From a checkpoint of a small mixture-of-experts model trained on Wikipedia: a variant of Adam for the experts.
Below are experts of layer 7 (counted from 0) of a mixture-of-experts language model. Rows are named router (the router's row for the expert), gate (a neuron's input weights, with its number), up (a neuron's input weights, with its number) and show model dimensions 0-191. Each number is 50 + 10 x the weight over its row's rms, rounded and kept within 0 to 99.
After each expert's rows: a language model's description of what the expert responds to; "comes after" lists some tokens at least twice as common just before its tokens as in all text. This comes from a sample of Wikipedia text that the model never trained on. Tokens count by the router's weight.

# expert 60
router:71 52 50 32 39 60 63 56 53 57 67 66 47 42 61 49 65 42 51 61 57 55 47 44 66 45 50 59 50 56 41 31 58 35 55 57 49 47 38 49 53 50 38 57 44 45 60 53 40 48 63 48 44 42 46 60 62 34 51 50 60 50 34 58 58 54 61 61 53 46 50 56 51 43 50 51 43 34 49 38 68 46 27 46 55 43 42 47 59 29 50 40 63 67 40 44 56 52 50 47 46 77 57 57 72 54 55 46 48 58 50 61 40 48 53 54 47 37 56 56 49 51 60 61 58 54 40 59 45 60 59 52 63 52 60 47 56 38 43 31 47 50 64 67 55 59 48 57 53 51 53 66 50 32 38 50 65 30 65 63 65 63 40 50 50 62 55 33 51 46 23 62 69 54 60 32 57 44 52 35 39 61 51 58 50 46 47 56 25 33 63 39
gate0:53 50 42 56 35 53 52 33 39 64 57 64 49 46 56 56 57 49 50 46 40 31 50 47 68 53 40 46 52 55 42 23 59 54 52 65 46 44 55 53 56 40 53 34 67 48 36 41 49 64 49 55 48 47 34 51 49 44 57 43 54 74 55 49 67 53 61 43 63 50 48 40 55 45 57 44 76 27 35 48 62 49 44 62 66 51 44 71 55 44 39 53 41 50 67 48 32 52 52 58 50 44 58 46 59 40 44 46 58 33 39 73 52 56 41 64 55 46 35 65 49 27 68 70 65 46 63 54 37 45 49 59 59 44 62 46 45 52 32 61 48 32 51 58 61 55 39 55 50 43 51 52 47 52 51 31 47 46 35 49 51 44 43 62 43 47 44 41 45 38 40 41 52 54 53 39 45 34 61 66 49 41 39 35 38 50 35 33 63 51 56 58
up0:49 53 45 56 50 59 54 46 19 62 63 40 60 51 54 44 61 36 33 47 42 29 67 67 76 57 31 42 45 59 37 55 52 56 60 64 26 59 46 51 49 40 61 55 47 53 46 38 60 52 30 41 54 32 36 56 51 31 65 60 60 55 45 63 60 56 52 36 59 59 38 38 35 42 60 40 67 39 27 26 47 57 45 67 55 47 50 45 48 50 47 51 52 39 39 49 48 51 46 51 43 40 41 47 45 39 56 63 57 40 48 58 51 47 55 56 50 64 37 51 58 55 57 48 59 45 62 58 48 64 51 46 48 50 55 37 51 54 44 56 52 51 54 49 63 45 45 62 49 46 51 55 58 48 54 51 63 56 36 55 45 48 54 65 42 57 48 45 32 30 18 58 59 55 50 52 57 50 64 57 51 42 39 54 52 39 36 23 58 47 53 55
What it handles: Words opening section headings after ==, mainly See also, plus Personal life, Early, Career, and table headers like Candidate, Votes.
comes after: "==", "== ", "===", "See ", "\n\n", "=== "

# expert 4
router:55 36 46 39 52 70 56 62 44 62 50 53 37 37 49 37 60 44 48 54 62 50 44 41 55 38 41 68 47 39 38 31 43 43 38 62 45 58 44 40 47 40 35 56 32 42 50 61 30 38 56 50 67 47 58 61 56 45 39 50 56 35 37 40 57 58 67 65 54 42 40 60 63 60 46 48 34 40 51 46 49 49 39 55 51 41 43 47 53 42 51 23 59 52 40 52 48 34 52 48 45 84 54 59 71 55 55 44 43 60 46 47 35 46 55 48 26 35 63 44 53 54 48 59 56 48 28 64 38 56 60 41 47 51 60 44 65 44 59 46 41 47 48 58 50 58 50 57 56 61 57 63 52 37 37 49 58 39 61 53 49 52 43 46 57 73 33 27 41 40 54 55 58 55 55 35 60 38 54 36 48 57 37 62 57 53 46 57 37 46 58 37
gate0:51 66 54 43 80 29 48 43 56 21 50 61 38 61 57 57 42 49 45 68 59 46 40 47 48 52 66 46 38 55 39 52 45 64 70 52 39 45 61 19 53 48 46 58 47 46 53 60 55 54 54 57 62 59 49 58 53 51 71 58 52 66 45 69 47 68 41 49 51 50 49 52 49 56 64 50 62 64 54 44 57 50 60 63 42 63 60 47 48 30 56 54 61 45 56 51 40 50 42 54 38 39 56 47 46 39 59 33 45 52 54 53 52 54 49 63 50 60 76 36 51 34 57 50 27 52 42 63 39 69 43 43 49 54 41 50 64 51 37 57 53 51 73 45 49 55 51 53 44 66 49 59 62 57 66 54 56 52 54 68 38 46 43 39 65 46 31 63 47 60 60 62 47 61 60 51 52 47 53 38 48 61 57 58 53 35 45 42 59 36 38 52
up0:44 56 40 58 45 34 59 47 46 40 49 59 49 52 36 58 62 57 50 53 60 57 31 62 58 39 49 46 64 51 41 40 45 37 55 46 39 56 43 33 34 44 46 45 37 33 54 35 42 55 49 49 47 53 50 38 59 59 51 62 60 73 55 44 47 50 44 49 43 30 78 41 60 57 58 40 47 43 56 47 33 59 54 42 53 40 42 48 29 66 48 62 48 42 47 58 49 59 47 53 42 49 70 45 39 52 57 50 53 41 45 45 56 26 39 58 46 41 49 45 35 47 55 49 55 56 51 49 39 40 48 39 50 64 71 43 52 47 61 57 52 44 20 46 71 46 46 48 74 52 34 46 52 33 72 57 66 52 46 38 55 39 41 44 50 51 49 60 51 24 50 53 44 51 44 46 58 53 30 44 59 47 32 45 65 37 42 64 59 53 33 33
What it handles: Words naming sports competitions, teams and ranks in athlete and season articles, such as League, Cup, first, national, All-SEC.
comes after: "the ", "| ", "for ", "in ", "–", "a "

# expert 62
router:63 41 49 48 48 66 63 51 40 60 56 59 34 42 45 45 60 35 59 56 57 51 40 54 43 48 40 60 46 50 27 38 51 46 41 54 54 44 49 36 43 40 17 60 41 36 51 58 53 38 64 55 59 46 55 62 65 45 54 54 55 43 39 35 68 56 57 54 55 50 48 67 62 55 44 33 42 35 44 54 63 43 31 54 48 44 43 49 44 38 46 44 52 59 44 58 48 42 57 45 34 68 60 58 87 58 70 54 45 52 40 44 38 41 54 58 30 41 62 43 65 45 55 61 47 47 38 62 44 54 58 54 47 42 59 42 60 56 53 50 42 42 64 60 44 70 70 56 59 62 69 55 51 33 57 59 64 58 54 47 52 58 53 45 55 67 50 45 35 51 63 52 55 60 57 43 56 34 54 43 52 50 60 40 53 57 32 64 37 55 55 43
gate4:44 42 36 62 47 53 44 41 39 43 35 35 70 31 43 54 48 45 47 75 52 56 37 54 43 51 34 41 37 58 55 41 57 46 50 34 61 45 49 47 53 61 57 51 45 52 62 36 40 48 71 44 41 44 41 52 53 37 45 42 30 44 22 50 63 52 52 47 30 49 56 37 71 55 36 37 63 61 55 48 48 45 47 62 45 52 51 47 47 60 41 53 47 38 45 45 56 67 44 63 42 47 59 62 39 50 48 51 39 46 45 81 69 62 37 50 41 62 31 37 52 45 38 43 58 41 48 40 68 55 45 49 45 51 49 51 43 48 49 47 48 72 48 33 43 57 46 51 50 56 44 61 33 65 58 63 64 38 52 61 45 49 54 48 59 43 42 59 40 47 57 36 30 57 61 41 45 64 46 55 56 43 47 42 73 54 68 55 43 44 57 57
up4:54 56 63 58 49 74 50 46 49 29 51 55 64 50 50 43 53 53 61 49 53 58 41 51 67 29 41 25 49 32 61 53 58 61 52 57 58 69 50 41 44 56 56 37 35 47 39 58 42 57 44 41 64 35 53 59 30 54 45 38 55 47 45 50 65 56 37 72 42 50 45 42 43 52 40 43 63 52 50 50 49 48 51 53 37 65 55 49 54 38 61 76 52 49 64 55 55 51 56 79 43 46 45 44 56 50 33 59 31 50 41 42 58 46 44 32 39 54 43 61 61 36 51 57 54 54 42 38 57 35 40 58 44 34 48 49 38 64 42 60 39 71 39 49 46 39 49 52 44 56 41 30 22 56 52 64 46 58 56 44 54 46 55 56 52 38 42 42 42 32 37 62 35 41 57 34 55 40 55 61 64 52 49 52 58 45 47 48 45 52 65 52
What it handles: Numbers, parentheses and city or state names in sports schedules and records, like Tucson, AZ, 8–2 (3–0).
comes after: "–", "(", ", ", "; ", "201", "at "

# expert 36
router:56 38 52 37 39 54 70 55 54 58 57 67 48 39 54 39 49 40 64 52 64 54 36 51 55 49 42 56 34 48 46 45 62 39 42 53 42 51 36 46 49 39 40 58 53 58 52 57 49 37 57 54 52 46 46 54 46 57 40 51 56 42 44 44 59 64 61 69 64 43 47 62 67 46 40 34 33 30 51 45 63 38 32 53 37 43 40 53 58 34 33 48 54 65 44 35 50 40 65 31 46 58 34 51 79 50 64 57 39 66 47 57 39 44 51 50 47 25 54 63 57 45 49 54 61 71 51 63 38 49 54 43 53 51 64 35 48 53 58 30 40 47 59 62 43 57 65 57 61 66 73 54 45 41 58 40 53 43 57 48 46 58 46 57 49 59 56 43 44 40 49 50 57 50 64 47 60 32 49 28 40 60 39 69 48 40 43 52 42 49 65 43
gate0:50 27 26 49 50 41 57 36 59 55 45 46 60 41 53 31 49 44 69 55 49 47 42 46 41 57 40 55 47 51 46 53 52 49 50 37 43 37 52 63 45 61 54 51 46 62 44 67 52 51 40 24 56 55 59 55 60 62 22 58 61 34 61 56 51 57 54 41 59 63 43 54 58 43 36 62 46 67 48 44 53 47 52 55 41 38 60 33 51 56 38 42 43 52 62 38 30 59 56 58 56 52 55 50 57 54 51 52 27 46 42 36 26 42 52 43 42 35 58 54 66 58 46 33 52 66 61 53 31 54 49 42 74 31 44 70 50 52 57 33 49 40 53 53 49 44 80 65 56 51 56 52 38 53 66 56 52 49 41 36 44 57 49 48 61 52 42 40 42 44 51 37 38 54 50 55 61 50 55 44 62 60 53 40 58 35 40 61 42 59 48 51
up0:52 49 39 48 65 50 50 61 44 85 50 45 56 40 49 34 53 48 49 57 41 41 54 43 59 67 37 52 44 42 47 50 49 51 46 45 47 57 48 54 58 45 48 41 53 56 48 60 51 60 45 54 62 48 69 46 53 48 59 29 32 53 52 75 49 54 53 44 35 44 75 40 49 41 54 53 57 31 53 48 62 51 62 51 58 50 38 31 49 44 46 55 48 34 60 57 70 68 37 43 53 44 64 54 50 57 72 53 49 58 57 56 51 59 55 44 40 53 43 56 54 46 47 60 33 44 63 45 60 72 49 67 53 63 57 38 51 65 50 65 39 55 16 50 47 40 52 45 59 48 44 49 59 28 55 61 42 81 51 51 46 61 57 69 50 65 56 69 51 48 57 50 62 49 54 61 46 45 54 53 47 49 60 51 35 64 36 47 45 51 63 35
What it handles: Dash bullets starting infobox lines (Enrollment, Population, Area codes), plus commas, pipes and dollar signs in census and results data.
comes after: "\n", "0", "1", "2", "5", "% "

# expert 33
router:75 51 62 40 37 50 68 55 46 64 52 71 39 34 64 40 51 39 71 58 59 53 39 42 56 49 50 54 53 43 39 48 59 37 48 53 55 49 36 32 59 55 50 60 45 52 63 51 40 38 69 42 61 33 46 64 65 44 48 61 46 38 35 39 58 60 65 53 56 36 51 56 60 43 49 40 32 39 37 48 57 34 46 48 45 41 39 70 47 41 47 37 54 51 45 35 64 44 60 43 32 62 48 64 56 57 60 45 36 50 37 53 35 38 52 60 50 33 63 51 50 52 54 53 54 57 38 62 42 49 56 30 58 47 68 53 55 38 64 38 41 47 56 58 61 63 57 59 53 57 64 49 49 48 57 40 65 43 53 54 56 68 36 53 59 65 40 38 38 58 41 58 48 59 59 37 39 30 58 41 43 64 45 59 45 45 45 52 32 52 54 44
gate2:47 41 44 42 65 59 46 56 44 55 49 66 52 45 53 60 56 51 47 45 68 37 54 66 54 53 42 58 36 47 47 50 51 53 53 59 63 49 52 53 46 54 48 55 45 34 67 49 59 38 46 45 62 47 41 34 45 43 50 58 43 42 21 51 64 58 47 67 51 32 44 42 45 61 49 63 39 43 42 59 55 30 40 50 55 67 72 26 39 32 47 41 55 61 60 47 37 52 40 62 47 55 59 46 54 71 44 57 29 65 62 65 42 48 57 66 42 46 53 38 60 44 62 60 56 71 50 61 51 26 45 56 61 55 43 33 30 44 62 48 53 49 52 52 38 48 61 54 51 78 61 54 27 69 50 51 49 56 51 32 54 62 55 30 46 44 60 55 55 49 63 48 46 55 46 48 55 51 65 51 41 44 46 44 54 49 46 30 55 56 54 40
up2:64 30 46 44 41 45 73 47 54 50 42 47 47 51 45 35 52 38 34 56 50 66 51 40 53 42 49 48 48 40 73 49 60 35 36 42 36 65 47 54 45 44 37 50 41 54 49 64 45 58 54 59 41 52 51 55 60 45 41 46 55 45 66 47 42 48 58 40 55 53 53 55 66 51 44 50 55 49 48 53 59 62 45 57 53 34 43 44 58 63 52 36 50 44 52 57 48 49 76 33 49 57 41 53 56 41 43 65 80 45 38 40 53 58 60 33 52 39 62 57 63 54 48 72 52 49 41 49 70 56 61 36 43 55 65 54 61 58 55 57 44 52 56 70 37 57 49 54 54 27 56 55 69 40 65 57 64 38 56 61 46 36 46 54 48 67 39 41 54 50 31 58 67 43 56 54 46 33 55 37 57 53 82 58 34 51 56 59 40 53 45 59
What it handles: Conjunctions and connectives joining clauses or phrases, such as and, but, which, that, when, while, because, so, in running prose.
comes after: ", ", "and ", ". ", "but ", "well ", "However"

# expert 8
router:52 41 58 41 55 59 69 56 51 52 45 69 41 44 56 43 58 42 61 52 49 62 34 50 58 52 49 59 50 41 55 42 64 34 43 50 41 41 45 36 56 43 42 56 54 47 53 50 34 40 64 56 52 34 54 47 58 37 48 50 56 36 42 29 67 57 67 58 55 50 45 63 58 33 40 48 46 26 38 56 54 46 31 56 47 37 46 57 47 32 44 30 48 53 58 48 54 36 50 36 35 71 60 61 62 45 56 50 45 49 33 58 39 40 59 55 41 42 57 55 56 50 66 54 56 45 42 55 38 40 64 43 50 47 61 44 62 40 61 38 42 42 57 59 61 61 50 60 66 58 67 68 42 43 47 44 64 49 60 47 49 52 42 44 56 78 32 24 42 39 52 49 60 47 66 39 49 31 59 38 44 65 37 66 59 56 55 52 46 42 63 57
gate2:42 52 39 44 65 60 50 31 44 51 48 69 49 52 62 66 41 54 48 68 38 44 33 50 60 38 47 57 39 59 38 39 71 39 53 45 61 43 42 34 50 42 44 31 34 61 35 33 54 55 50 33 42 33 49 48 59 50 47 39 65 46 61 40 34 36 35 51 41 53 55 33 42 54 51 41 61 38 46 55 39 50 59 67 46 61 59 57 48 59 76 53 66 58 47 51 42 45 53 46 50 52 49 64 54 45 45 55 53 44 59 52 49 62 49 56 48 45 53 27 46 53 45 44 52 50 50 56 51 42 38 36 56 44 53 54 47 35 39 57 60 47 35 58 52 53 69 74 51 60 56 43 54 56 53 67 34 45 30 53 53 59 48 40 66 39 44 31 47 43 33 49 40 35 49 64 52 56 33 54 45 64 69 67 63 41 54 45 42 44 42 59
up2:45 57 56 53 43 52 48 48 50 33 65 47 50 67 54 63 67 56 61 40 42 38 60 57 44 37 52 24 47 57 42 46 39 50 54 43 59 69 45 64 56 43 64 75 58 56 46 51 57 48 72 44 43 50 37 39 68 50 40 56 51 67 53 34 67 50 55 39 60 62 36 59 54 62 52 58 50 38 47 50 57 52 45 68 51 46 44 49 72 58 50 62 50 49 66 48 49 54 71 48 52 38 52 48 49 42 61 79 47 52 39 46 41 45 45 74 50 58 49 55 50 32 54 52 58 54 58 48 60 49 41 52 47 66 45 43 57 36 44 41 43 38 47 44 33 49 54 52 34 47 55 65 61 50 34 57 61 69 52 52 62 57 34 39 44 57 43 64 48 40 44 59 58 49 50 55 58 48 52 59 47 77 48 61 38 43 39 28 53 36 40 36
What it handles: Verbs and auxiliaries after he/she in career narratives, especially sports, such as was, went, returned, sent, and following words.
comes after: "he ", "He ", "was ", ". ", "and ", "to "

# expert 40
router:64 42 42 38 42 53 54 44 47 66 60 63 45 44 63 51 59 36 59 57 69 57 45 38 67 50 49 58 57 42 37 21 61 37 56 57 52 43 36 45 66 44 33 64 46 56 63 59 46 49 59 47 53 35 47 65 66 44 39 49 39 49 39 52 55 45 60 62 63 48 47 60 62 40 59 33 44 31 37 51 63 37 39 43 55 32 41 56 50 35 45 46 52 53 45 40 55 46 56 43 32 71 52 54 65 69 59 37 44 66 50 53 44 50 57 54 42 36 57 58 46 48 58 63 50 56 48 55 48 56 51 51 64 49 64 41 50 37 49 38 34 45 49 55 60 76 64 52 50 54 60 57 47 45 46 37 58 43 68 50 63 71 34 49 47 64 37 44 53 42 35 53 61 59 50 43 55 33 53 39 46 62 54 61 51 55 63 49 36 40 60 36
gate0:49 59 30 27 50 42 55 66 64 51 35 61 69 55 64 42 41 41 56 51 46 55 48 40 56 42 47 40 56 50 45 49 63 53 36 46 52 45 49 46 55 63 55 43 61 35 56 43 71 57 51 56 46 69 49 51 53 57 52 64 55 52 53 62 54 50 57 63 61 34 41 69 51 38 53 67 54 46 39 46 67 46 59 36 54 58 45 42 54 34 40 45 45 63 44 55 59 41 69 61 42 42 51 44 42 56 53 45 48 52 45 36 50 54 34 68 63 62 61 52 43 47 62 33 60 37 39 45 46 55 55 62 61 48 41 59 57 53 53 46 72 39 37 44 49 76 47 45 56 57 53 47 70 51 62 42 50 49 52 31 27 61 65 57 48 52 44 57 62 77 36 44 61 40 24 56 61 53 51 61 29 54 58 46 58 50 45 49 52 44 60 57
up0:38 52 50 29 54 33 55 61 31 53 45 69 69 50 49 64 76 60 50 54 38 46 53 54 51 37 58 50 61 53 54 58 38 54 53 41 60 59 49 39 52 63 57 32 55 56 54 52 52 47 37 57 38 51 50 53 39 49 32 39 60 59 51 56 41 48 73 36 53 61 60 61 32 34 46 44 47 42 35 50 48 31 48 39 60 56 49 59 44 38 56 47 53 52 66 57 61 53 50 51 58 50 45 41 51 29 48 57 36 45 66 50 69 62 44 59 43 37 48 43 46 52 62 57 46 68 40 45 59 62 48 37 08 55 56 40 47 51 46 50 58 31 46 44 46 42 63 64 44 30 57 55 38 45 50 61 61 42 48 39 42 46 31 40 54 63 56 38 53 41 43 47 48 45 63 35 55 52 65 52 49 44 53 61 39 32 52 38 44 47 51 49
What it handles: First word or word piece of a new sentence or table cell, such as The, This, There, Additionally, Another, Each.
comes after: ". ", "| ", "\n\n", "\n", "- ", "The "

# expert 27
router:65 43 53 43 45 56 60 61 48 61 59 72 36 43 58 46 58 46 55 54 64 40 42 37 61 43 54 62 53 51 47 30 50 42 44 55 40 59 41 37 60 45 42 58 48 44 54 56 34 47 50 50 51 37 49 60 62 48 48 56 52 37 42 47 60 58 62 61 64 41 49 64 56 42 53 44 49 47 36 36 64 42 39 45 60 37 39 56 58 48 45 35 59 65 39 47 62 38 62 38 38 72 36 73 61 59 53 53 47 52 43 51 33 36 60 65 50 40 68 44 53 39 52 69 61 55 43 64 38 42 63 40 54 48 59 45 63 39 62 37 42 46 46 61 50 64 52 56 46 66 55 50 44 37 44 37 61 43 65 67 59 57 42 53 62 59 44 41 42 42 37 64 52 53 75 39 59 34 56 51 43 61 40 62 33 52 49 64 33 31 50 43
gate2:44 58 52 53 51 49 70 52 55 47 64 43 31 65 38 40 43 54 37 54 57 61 45 34 43 48 51 38 28 52 68 68 51 42 57 54 45 55 50 54 64 58 50 70 42 44 40 61 52 39 55 45 56 46 45 57 45 52 51 54 45 44 50 51 30 53 64 60 50 69 56 59 50 50 53 68 54 37 54 54 45 41 44 67 40 57 44 53 45 47 57 29 43 34 40 57 44 54 58 44 52 50 34 66 51 46 59 73 49 34 68 27 51 56 54 59 23 49 65 47 44 57 62 53 53 47 57 36 51 47 50 52 51 59 65 37 42 56 55 30 57 46 53 63 33 56 55 49 49 25 60 35 49 41 46 42 37 69 44 50 43 43 45 48 58 57 63 41 59 70 66 63 67 50 47 48 51 38 55 56 47 59 33 61 42 63 44 47 36 39 67 47
up2:54 51 22 62 45 41 48 65 56 55 58 44 44 39 57 44 72 60 57 34 56 53 71 48 61 57 51 64 60 58 58 40 49 41 59 66 59 31 69 62 57 49 52 50 50 43 29 51 53 51 54 34 37 51 66 49 26 42 60 85 69 43 49 63 78 37 67 38 43 48 43 38 49 44 55 53 46 51 45 31 58 56 46 43 41 49 56 30 53 39 51 60 51 67 43 60 49 48 45 69 53 55 41 38 52 57 47 53 37 48 46 52 49 38 53 41 58 34 55 42 47 56 35 36 46 61 41 51 52 42 44 57 43 51 51 54 57 66 44 43 53 50 58 60 50 52 51 58 58 43 46 44 39 62 49 61 50 35 53 44 61 47 65 58 33 64 55 53 55 52 42 68 39 57 50 43 64 43 47 45 60 64 37 40 54 34 51 61 64 46 58 49
What it handles: Articles and descriptors after "is a/was an" in biography or film leads, such as a, former, American, Hindi-language, politician.
comes after: "a ", "is ", "as ", "an ", "was ", "-"

# expert 13
router:56 47 71 37 48 54 44 51 50 62 66 46 40 40 59 44 61 43 64 47 62 59 53 44 57 51 50 69 49 52 36 38 54 45 37 57 46 58 45 39 57 33 33 63 39 49 65 64 40 39 56 49 60 44 50 66 61 59 41 63 50 44 41 51 52 56 72 61 52 45 41 72 60 30 44 43 34 37 45 45 69 38 35 48 59 37 32 56 50 34 42 34 53 62 49 52 59 36 55 41 47 73 49 57 59 57 59 40 44 58 39 50 51 46 49 53 41 44 63 45 55 43 57 58 62 57 42 63 54 48 58 40 57 52 61 42 55 38 64 43 40 39 54 57 56 66 56 55 56 50 68 59 45 41 46 45 63 35 61 50 62 62 35 50 54 65 39 40 43 38 39 55 70 55 62 41 66 37 69 55 58 51 41 59 33 49 46 64 31 43 56 47
gate3:37 60 57 47 56 54 52 56 56 57 62 45 44 41 43 31 33 40 66 54 66 49 51 43 53 55 40 60 37 63 52 46 52 49 46 65 54 51 30 45 64 44 43 51 51 57 69 54 49 34 42 26 71 50 42 56 65 51 26 57 62 54 52 42 73 46 54 56 47 40 41 65 72 59 40 44 39 57 38 55 59 43 45 41 54 40 43 60 66 53 32 57 26 46 44 46 53 57 55 52 53 62 33 40 54 47 64 42 39 58 47 55 40 42 49 62 56 44 52 53 52 44 68 55 54 69 57 53 46 43 71 45 49 58 47 55 54 38 69 35 60 21 45 54 62 47 42 49 46 65 70 62 48 49 57 39 46 43 44 40 46 58 55 40 52 40 41 36 62 44 40 40 59 60 56 41 56 58 47 45 64 45 33 47 36 52 49 67 43 51 40 52
up3:33 60 58 35 61 45 39 69 60 51 58 47 41 64 43 33 42 52 60 58 57 53 62 45 50 54 42 53 32 77 59 56 51 55 37 69 54 61 42 53 48 43 45 53 57 47 67 55 51 30 30 33 70 55 43 43 55 59 49 49 69 69 55 52 68 43 52 47 58 34 56 60 56 65 53 61 51 66 42 46 46 49 66 40 54 44 53 60 58 52 34 50 36 41 51 34 41 57 49 60 37 56 27 60 45 35 52 39 53 48 54 42 40 45 46 57 60 45 52 50 41 41 55 58 51 69 51 49 42 42 73 41 43 66 48 50 51 45 56 40 54 24 42 41 56 33 30 50 61 61 58 49 59 46 56 50 46 43 53 51 54 46 62 45 35 36 56 43 53 49 36 37 53 57 66 38 54 58 45 50 58 47 39 47 45 35 43 69 47 49 36 65
What it handles: Digits and unit or attribute words in tables and military or sports text, such as bronze, Soviet, kg, freestyle, Marine.
comes after: "| ", "the ", ".", "-", "–", ","

# expert 54
router:53 52 59 46 40 59 54 57 47 68 63 63 47 43 60 40 64 42 65 52 62 71 33 42 55 49 39 60 61 39 46 37 63 49 46 61 50 58 42 35 52 56 39 54 37 34 60 65 53 48 61 42 65 40 43 57 63 53 46 56 53 50 31 48 55 61 55 60 62 35 47 58 59 41 49 36 42 38 46 49 68 33 44 36 43 41 30 53 38 50 42 45 48 66 44 52 56 47 60 34 42 70 53 65 59 63 62 52 47 55 36 54 45 27 53 51 32 39 60 38 69 42 53 49 49 57 38 60 52 48 68 46 62 46 63 43 53 37 69 54 42 45 56 46 64 62 50 58 58 54 59 63 49 44 57 39 70 38 62 44 57 69 40 47 53 61 40 44 40 42 49 66 61 61 63 34 55 41 49 50 60 59 53 48 34 50 45 51 31 50 48 35
gate7:59 74 67 40 45 51 61 75 47 44 55 58 36 47 39 46 36 39 51 52 49 58 59 49 57 69 65 43 46 51 56 57 33 49 49 47 45 62 54 53 58 47 58 53 47 41 50 45 48 38 51 61 57 51 49 48 55 52 47 36 67 35 58 43 30 57 40 65 51 33 47 52 50 43 43 51 50 50 40 52 52 42 50 53 33 46 41 45 53 47 49 44 78 53 68 52 43 53 70 60 59 54 37 42 46 36 54 45 51 51 52 51 44 53 60 45 43 48 29 49 42 41 56 51 39 71 56 60 37 46 42 37 51 37 36 54 57 44 45 53 57 52 45 43 57 48 53 64 71 45 39 53 69 26 38 25 42 29 58 66 77 58 42 66 42 52 49 56 51 41 54 51 52 35 50 55 61 68 56 52 42 65 49 44 57 41 60 36 53 37 68 68
up7:41 40 71 53 48 53 49 49 54 41 62 42 51 40 53 43 45 38 57 49 57 42 54 53 57 57 44 39 54 69 46 48 52 51 60 36 40 25 39 41 37 50 44 40 71 49 41 58 46 47 63 55 29 55 51 50 51 64 44 59 35 50 40 42 60 55 26 56 42 64 59 53 48 61 63 72 46 52 58 69 50 31 49 63 44 58 47 63 58 43 71 54 50 52 58 53 42 53 55 59 50 54 50 53 59 54 23 47 44 37 38 53 58 47 49 40 45 60 66 56 51 51 61 51 53 43 54 54 68 57 46 59 84 42 39 67 44 50 40 62 53 50 59 51 55 50 65 46 38 54 56 51 42 67 51 55 73 51 57 50 35 37 44 50 71 37 23 42 57 64 26 45 62 48 50 49 55 49 42 62 43 55 56 47 46 65 51 44 61 44 41 41
What it handles: Articles, hyphens and modifiers before place names and infrastructure terms: the, SR, Route, Airport, Avenue, northern, station codes.
comes after: "of ", "in ", "on ", "'", "from ", "to "

# expert 20
router:72 56 49 37 53 58 49 56 48 64 53 51 39 46 59 38 61 37 59 52 57 59 50 43 51 49 43 54 50 60 41 35 53 45 53 63 52 64 39 41 71 41 41 67 51 32 57 67 44 32 60 35 60 42 41 55 55 43 46 49 59 59 29 58 63 52 51 52 48 28 54 56 77 53 47 39 37 49 41 46 70 36 31 57 56 50 36 64 56 41 33 39 44 61 37 47 58 48 50 43 43 76 52 59 85 64 58 32 46 58 41 43 36 43 53 64 34 45 61 50 45 57 62 59 55 58 47 57 48 52 57 37 63 38 54 45 59 40 48 42 51 35 44 47 59 62 52 53 47 55 57 50 47 53 48 49 65 35 60 60 60 51 48 47 60 54 44 47 50 54 48 48 61 70 70 26 54 45 41 39 48 55 40 53 45 60 51 44 41 43 46 44
gate0:48 48 49 63 30 29 51 43 53 34 55 37 47 58 47 46 43 54 42 47 45 47 62 49 61 50 41 71 30 63 72 57 42 47 57 55 36 40 43 62 49 57 57 55 53 55 62 50 41 46 42 53 54 51 44 70 44 43 52 61 65 62 39 46 48 49 39 35 35 50 52 40 40 38 76 63 52 43 51 36 36 36 57 57 30 63 38 55 51 67 56 42 49 41 50 55 55 57 43 52 41 43 42 61 46 60 30 39 52 53 44 23 57 48 52 50 41 54 44 30 55 46 66 58 47 51 32 36 52 42 60 52 42 75 59 66 44 41 38 42 48 36 55 43 56 48 51 62 57 36 50 57 60 51 62 40 52 49 56 75 40 40 39 53 45 54 65 46 44 47 56 66 39 70 46 47 44 48 52 45 50 44 61 72 45 58 46 67 52 53 63 56
up0:35 45 59 51 40 44 43 55 44 44 49 42 51 51 38 42 32 24 49 29 54 57 41 45 75 47 60 44 55 65 41 65 50 42 52 53 53 54 42 54 34 48 49 67 47 50 39 57 57 45 46 50 55 43 42 57 52 59 37 38 49 59 54 50 30 47 47 57 46 58 49 39 24 47 69 58 42 45 66 38 34 50 43 52 48 52 64 73 31 36 65 48 46 40 58 34 63 58 56 56 50 53 41 54 45 67 43 36 63 45 58 46 59 43 63 50 45 49 30 21 44 35 36 50 46 38 51 59 76 37 44 49 50 74 40 53 46 53 46 58 52 47 49 60 48 49 71 54 39 39 48 67 62 56 41 54 43 44 45 52 58 47 55 23 62 35 52 52 46 55 46 52 62 57 67 54 56 60 52 47 49 41 56 42 41 58 45 60 38 49 52 53
What it handles: First piece of a split word after an article, in descriptions of churches, nature or history, such as can(opy), ais(le), sh(rew).
comes after: "the ", "The ", "a ", "s ", "\"", "-"